{"routed_scale": 1.0, "balance_loss": 0.000764, "init_std_router": 0.0327, "norm": "rmsnorm", "beta1": 0.9}
Below are experts of layer 3 (counted from 0) of a mixture-of-experts language model. Rows are named router (the router's row for the expert), up (a neuron's input weights, with its number) and show model dimensions 0-159. Each number is 200 + 20 x the weight over its row's rms, rounded and kept within 0 to 999.
Before each expert's rows: a language model's description of what the expert responds to. This comes from a sample of Wikipedia text that the model never trained on.

# expert 30
Description: Conjunctions in names. The connectives and, of, &, or, de, von joining nouns in titles, organization names and lists, as in Plumbing and Heating.
router,236,183,198,207,238,215,179,180,218,214,201,211,225,178,210,201,181,179,203,222,226,166,213,214,183,217,182,206,237,197,227,220,207,191,180,192,228,206,185,232,207,124,199,201,183,212,179,230,153,201,184,227,210,207,175,160,207,200,220,188,200,211,201,193,179,206,199,193,207,221,190,235,230,233,217,194,211,201,174,204,199,224,182,227,203,241,214,200,187,187,195,202,204,180,206,210,200,196,204,186,201,178,208,211,161,228,225,198,173,209,223,183,202,201,190,197,186,217,239,198,193,194,206,178,210,204,202,215,206,175,190,244,187,182,189,212,174,177,224,183,174,210,206,193,196,189,194,213,255,152,173,183,214,193,170,181,221,225,216,213
up0,209,209,230,202,208,204,233,227,204,200,187,201,205,190,180,186,190,206,258,214,158,185,164,202,195,216,199,203,187,219,149,202,177,226,189,188,198,197,214,204,203,198,204,203,195,212,162,218,171,236,162,219,237,209,177,221,205,181,229,206,185,201,191,221,196,200,151,184,194,185,200,207,208,197,231,217,233,177,209,198,216,210,195,198,208,213,155,198,140,223,208,163,214,157,217,211,208,173,209,193,182,216,211,212,198,195,215,172,187,209,211,224,226,186,195,194,213,197,200,199,191,185,183,176,212,223,164,172,179,253,221,208,196,196,172,221,206,201,231,161,191,193,205,182,182,200,173,192,213,184,192,215,209,213,189,206,178,211,164,204
up1,207,205,182,195,198,206,219,197,239,188,188,209,185,153,192,188,207,207,191,212,207,218,177,226,178,210,163,217,191,190,233,225,212,225,191,175,228,209,204,212,227,181,184,234,208,231,197,225,171,195,154,212,201,185,167,177,168,171,181,192,195,239,215,238,195,198,234,192,229,192,187,200,224,219,208,199,200,187,219,209,218,206,203,195,223,241,187,211,215,231,188,167,234,214,213,176,225,221,197,193,182,212,200,201,219,212,197,206,202,196,194,200,215,194,181,178,184,189,220,210,205,181,187,208,187,205,193,174,179,187,203,188,167,189,241,222,164,223,220,164,192,206,218,218,188,214,204,209,192,199,144,245,231,217,176,209,203,154,218,192
up2,206,166,152,183,205,175,214,171,204,216,198,161,201,208,240,224,176,180,213,200,219,203,205,239,162,201,172,209,193,201,184,217,166,200,195,199,200,185,181,213,183,221,193,157,207,255,231,257,196,208,224,192,251,208,212,196,187,197,210,192,212,223,217,216,179,210,209,210,171,195,205,201,212,180,235,223,210,200,187,223,174,218,195,226,205,200,193,196,179,190,188,244,193,198,206,197,174,209,193,190,208,207,169,202,199,225,223,203,181,187,211,202,192,208,193,186,212,178,177,202,213,255,208,185,225,199,209,231,236,199,203,178,214,167,201,219,169,195,154,192,215,212,220,201,171,174,198,220,175,195,208,201,218,226,198,215,195,202,208,181
up3,211,189,220,176,193,190,205,178,194,195,212,221,211,168,222,193,186,214,244,208,197,196,195,217,187,202,225,230,214,190,205,194,159,264,197,188,206,235,210,206,159,180,208,172,213,218,162,191,180,176,200,209,199,197,184,208,185,208,211,193,211,173,172,205,181,182,204,174,225,200,183,214,187,186,205,226,215,181,167,202,217,165,168,191,184,182,199,187,153,205,233,202,193,183,190,178,172,197,180,208,193,183,204,221,176,229,185,186,169,215,188,187,179,193,207,253,214,217,221,182,206,217,223,212,176,198,225,231,188,181,174,243,154,225,231,215,180,212,205,215,176,181,210,199,207,229,174,203,197,220,203,228,170,192,217,189,187,203,199,202
up4,228,215,183,232,195,190,186,173,197,233,191,218,184,194,208,180,193,154,213,248,196,193,190,219,165,193,211,174,184,216,205,213,168,169,205,182,218,217,168,220,202,190,165,197,194,222,231,188,184,190,201,229,190,197,211,195,206,188,188,184,209,205,251,200,212,231,225,176,237,191,190,240,168,216,209,200,175,196,210,205,186,198,195,193,202,223,203,230,192,195,200,242,196,180,189,205,239,205,187,185,245,203,222,203,182,199,195,181,214,192,211,201,186,201,219,184,195,199,207,231,221,247,186,176,207,186,182,190,178,182,198,212,188,163,171,225,226,167,208,201,189,191,218,183,224,171,187,199,212,189,155,150,181,211,203,223,216,211,232,201
up5,229,196,188,188,209,183,229,192,241,182,180,191,227,194,189,235,227,192,215,216,233,203,204,214,191,200,200,221,208,200,186,190,209,182,176,171,193,204,180,214,216,201,182,198,218,219,212,215,177,206,259,171,205,195,208,193,168,216,218,207,184,193,194,193,191,237,220,200,188,233,188,205,210,214,198,159,193,200,192,206,175,216,182,213,194,185,207,218,222,200,110,230,183,187,163,217,209,175,183,202,216,187,206,205,204,229,214,183,209,182,212,209,201,215,181,212,189,222,192,202,188,248,203,168,240,195,225,201,224,173,205,184,186,173,193,216,191,171,177,171,192,207,170,228,179,162,195,197,221,163,195,190,171,191,212,213,203,225,191,192

# expert 8
Description: Clause-linking conjunctions. Conjunctions and complementizers opening a clause, such as that, but, or, because, although, which, often after a comma or reporting verb.
router,236,191,188,209,201,186,177,190,204,194,221,170,205,213,205,212,177,191,207,218,237,210,201,208,189,219,224,181,201,195,214,208,208,185,234,203,200,191,206,181,186,165,189,184,173,221,214,228,168,223,216,207,218,210,172,211,205,228,209,181,229,192,191,189,188,214,203,192,178,210,176,232,230,186,168,204,201,198,210,238,197,179,196,225,214,234,208,200,198,203,208,205,180,169,214,239,173,219,199,165,183,190,213,258,208,209,239,179,177,217,199,171,217,219,214,198,184,242,210,193,219,203,205,181,209,193,200,164,173,177,133,213,193,222,185,183,190,197,217,166,178,184,177,192,195,211,196,252,232,196,170,185,194,188,201,171,215,206,186,228
up0,216,160,180,233,211,218,193,201,232,212,226,193,173,232,193,195,234,167,173,153,166,183,232,194,203,197,215,174,204,212,216,190,218,239,198,188,231,189,208,233,239,214,237,200,203,197,209,170,198,216,159,236,219,230,203,200,179,195,200,193,228,183,216,208,231,192,202,223,207,196,205,221,229,194,224,204,181,194,170,206,202,216,157,214,208,203,217,194,185,193,225,209,201,204,176,215,234,188,193,176,226,200,237,214,188,196,207,234,177,198,214,184,213,174,237,218,188,234,223,256,189,190,219,200,173,218,222,217,201,238,210,211,193,230,177,226,186,191,195,179,210,191,209,179,195,200,209,204,198,195,215,184,207,194,214,195,189,196,209,188
up1,221,204,206,209,219,216,184,151,191,171,223,176,220,198,232,214,197,219,211,183,190,178,226,199,178,218,206,215,192,207,217,232,210,188,206,198,192,216,233,173,198,198,156,192,198,234,210,220,219,202,157,188,189,256,183,196,237,199,191,196,224,226,192,211,185,192,192,197,167,207,224,217,167,216,206,235,189,208,218,202,190,185,248,184,203,202,194,204,213,231,200,192,176,152,210,222,178,172,185,203,202,201,175,208,180,210,232,216,198,173,227,183,204,164,184,198,211,185,182,195,181,229,191,186,206,181,202,183,184,188,223,187,193,198,177,239,199,180,194,222,174,189,166,235,208,205,199,202,164,193,214,204,199,231,228,150,197,201,226,202
up2,238,181,218,145,196,205,185,181,230,204,211,186,162,166,208,174,189,175,201,184,236,205,195,170,213,202,217,186,238,195,185,162,203,249,197,210,200,190,190,161,216,181,195,193,171,186,195,183,187,208,208,217,202,187,222,222,221,195,203,193,187,215,202,203,181,215,187,198,194,190,163,227,216,189,181,195,219,188,170,207,188,221,193,208,228,196,201,197,192,189,171,213,209,229,200,234,203,185,210,182,192,160,221,224,185,180,235,159,221,212,198,188,227,209,178,222,177,222,243,210,194,194,220,189,220,220,205,167,197,187,182,209,212,219,205,178,184,169,174,167,170,208,168,187,190,162,231,202,172,217,205,197,227,185,181,206,185,210,174,186
up3,221,179,181,212,257,193,205,198,234,224,190,177,210,195,167,194,205,192,192,207,211,226,180,216,199,209,230,201,183,195,185,190,190,184,216,198,199,189,195,161,229,205,205,197,205,154,169,216,186,203,199,209,207,220,176,203,201,194,164,190,230,202,225,240,222,209,210,196,159,239,215,219,205,193,203,182,223,177,220,205,226,204,219,202,196,233,200,212,205,206,197,153,173,178,233,241,216,220,241,199,193,166,180,224,206,210,217,170,205,210,245,197,215,197,216,242,198,229,204,230,212,188,191,228,185,186,208,188,196,194,153,181,192,179,228,203,216,207,193,202,202,183,190,197,191,245,231,201,200,185,162,194,198,198,220,220,199,228,211,205
up4,198,205,190,238,184,202,209,206,204,212,223,165,209,205,184,167,184,206,233,225,177,243,191,192,201,200,204,175,214,173,183,203,231,193,202,201,216,179,191,190,212,218,184,213,179,246,203,247,165,212,192,216,222,201,208,222,216,208,198,196,201,189,178,211,190,257,223,187,229,218,193,189,228,191,200,184,177,179,216,201,203,190,202,223,195,216,197,173,155,197,224,206,208,175,224,222,204,168,181,186,192,213,201,234,210,178,223,177,191,213,235,208,205,234,187,199,205,180,204,195,185,185,208,181,203,210,226,192,137,213,176,230,188,175,200,240,188,178,198,182,153,207,171,187,197,203,173,195,229,196,175,192,221,184,195,199,246,197,195,209
up5,198,231,194,227,203,196,197,228,215,173,195,200,177,201,228,210,164,145,228,228,229,240,228,210,185,200,185,195,209,190,202,180,198,225,157,209,205,169,194,218,220,211,203,202,166,192,198,217,201,216,181,218,207,210,216,219,163,214,195,189,233,194,217,196,199,202,215,204,180,230,228,238,181,198,180,210,194,200,209,212,190,193,193,217,193,234,185,195,233,209,202,246,235,211,232,167,192,190,171,205,223,218,220,234,207,196,212,213,215,212,200,163,220,200,202,180,205,206,179,201,223,202,204,176,217,188,242,212,216,216,177,239,187,217,229,148,221,215,170,220,181,205,202,209,205,198,197,196,240,229,180,200,211,210,168,217,203,180,199,212

# expert 33
Description: Sentence-subject pronouns. Subject pronouns he, she, they, it opening a clause before was or had, plus surname pieces like Wilson, Thompson.
router,255,192,221,209,230,219,214,183,206,209,217,173,203,208,216,216,182,180,188,212,212,199,213,206,202,236,194,229,205,203,218,208,166,191,173,217,224,199,209,209,203,144,187,212,216,219,206,223,160,209,194,221,232,215,192,170,162,207,220,170,214,209,220,215,183,200,197,164,181,251,196,216,201,215,194,195,213,198,196,173,206,179,230,246,183,199,212,207,202,200,177,210,204,176,228,206,202,181,212,179,176,196,206,213,163,244,222,188,174,200,176,205,199,198,190,202,200,213,255,214,195,200,216,220,199,200,261,212,194,208,162,224,190,205,211,189,195,222,189,162,168,206,193,208,229,182,201,210,210,186,193,172,219,181,218,185,216,213,191,180
up0,191,196,199,198,251,210,192,154,169,182,201,205,189,209,226,192,225,203,184,193,177,193,217,158,221,232,185,212,187,221,244,189,176,192,190,211,206,192,218,216,197,184,201,215,173,181,195,191,192,218,230,235,212,207,207,191,208,157,214,197,217,206,189,194,160,204,231,196,222,214,223,191,235,208,182,202,220,217,205,206,220,218,202,204,177,214,213,185,205,211,165,199,234,189,205,231,168,181,178,197,238,171,191,224,178,189,204,210,186,208,190,199,194,194,200,230,160,222,229,205,232,202,228,204,193,208,219,168,241,189,181,193,194,218,200,219,179,190,182,156,233,205,241,238,212,204,201,222,200,181,194,226,218,211,222,192,223,197,214,243
up1,197,209,226,197,185,186,203,230,158,184,209,243,179,207,168,194,183,223,224,193,193,200,203,240,170,177,210,194,185,231,207,225,226,201,227,226,201,189,201,194,196,194,195,206,203,196,180,177,193,246,146,189,211,198,167,195,218,182,187,197,174,189,159,204,200,186,204,173,223,233,176,192,230,187,221,188,200,184,224,200,207,213,175,155,197,194,198,176,195,200,227,184,177,175,169,236,148,195,175,204,210,220,217,216,222,230,203,188,172,208,191,200,204,171,187,181,199,236,180,251,209,221,210,204,186,209,180,216,204,222,180,202,210,211,187,216,226,168,191,223,198,202,196,203,187,232,176,166,196,186,211,196,195,197,206,203,177,220,167,206
up2,216,178,240,234,219,180,174,245,210,185,210,208,185,180,203,174,182,216,181,202,210,219,204,217,199,217,189,188,206,204,199,192,188,183,171,206,193,224,245,184,197,207,204,202,179,215,167,224,209,198,181,235,190,186,180,233,209,165,213,209,179,203,179,222,216,197,191,212,224,192,165,213,205,215,183,250,186,205,182,195,213,176,216,206,216,190,200,188,207,191,246,201,238,213,225,221,209,156,176,215,200,183,201,179,244,185,221,224,146,199,208,199,227,229,210,203,166,209,186,218,188,188,193,168,178,191,227,225,193,210,221,193,205,217,214,233,178,207,195,150,193,210,172,198,198,199,205,185,197,180,201,180,208,219,201,206,193,192,145,203
up3,225,224,214,227,228,195,192,197,196,197,226,188,171,196,220,192,180,188,177,207,184,198,164,219,222,211,204,208,171,219,214,175,180,170,191,198,199,216,239,152,207,182,210,215,182,207,172,179,198,185,181,199,251,202,206,137,198,183,230,194,191,204,218,195,226,209,183,178,209,228,226,202,189,212,191,226,179,254,191,185,211,153,196,206,179,220,228,208,179,211,200,163,223,206,253,178,191,172,203,194,204,188,222,218,167,202,197,211,193,196,208,183,196,193,210,204,150,171,207,207,206,207,210,165,222,184,225,209,178,183,194,197,191,208,197,225,219,197,191,206,204,237,188,199,221,206,159,213,181,189,190,198,183,209,206,230,197,186,180,203
up4,218,182,190,201,227,154,210,202,212,201,199,198,163,179,203,188,162,193,225,188,212,192,214,230,172,226,183,217,176,215,215,195,193,216,190,212,189,208,225,217,232,170,186,175,190,170,167,223,197,224,184,196,218,203,212,178,182,183,193,195,231,192,221,213,175,189,152,196,204,240,184,190,178,222,174,210,210,203,194,157,224,195,236,188,211,163,171,187,189,195,215,153,179,202,227,220,192,182,199,213,211,201,219,197,219,196,222,254,191,196,195,205,226,218,171,229,194,233,201,199,214,177,220,173,206,208,208,212,195,212,184,216,208,199,233,215,200,228,190,213,149,191,166,208,230,191,212,224,209,218,198,222,212,193,209,229,221,222,187,189
up5,171,193,188,186,198,214,214,221,205,221,216,217,188,239,208,203,195,177,163,194,186,165,199,203,175,225,195,206,178,232,180,209,178,230,184,224,203,204,213,190,205,173,205,203,216,169,207,205,143,198,270,212,216,215,201,186,196,226,162,188,234,191,194,174,226,198,161,201,150,203,190,209,211,221,178,198,173,155,218,200,188,207,209,229,200,181,175,170,203,179,184,230,172,195,167,217,202,204,217,204,189,181,197,208,179,229,235,244,206,222,191,196,197,218,228,210,183,244,187,206,188,200,210,228,211,205,225,179,197,195,180,223,195,210,199,200,215,208,183,170,192,204,197,157,202,195,226,172,220,190,204,202,209,205,216,207,193,214,198,204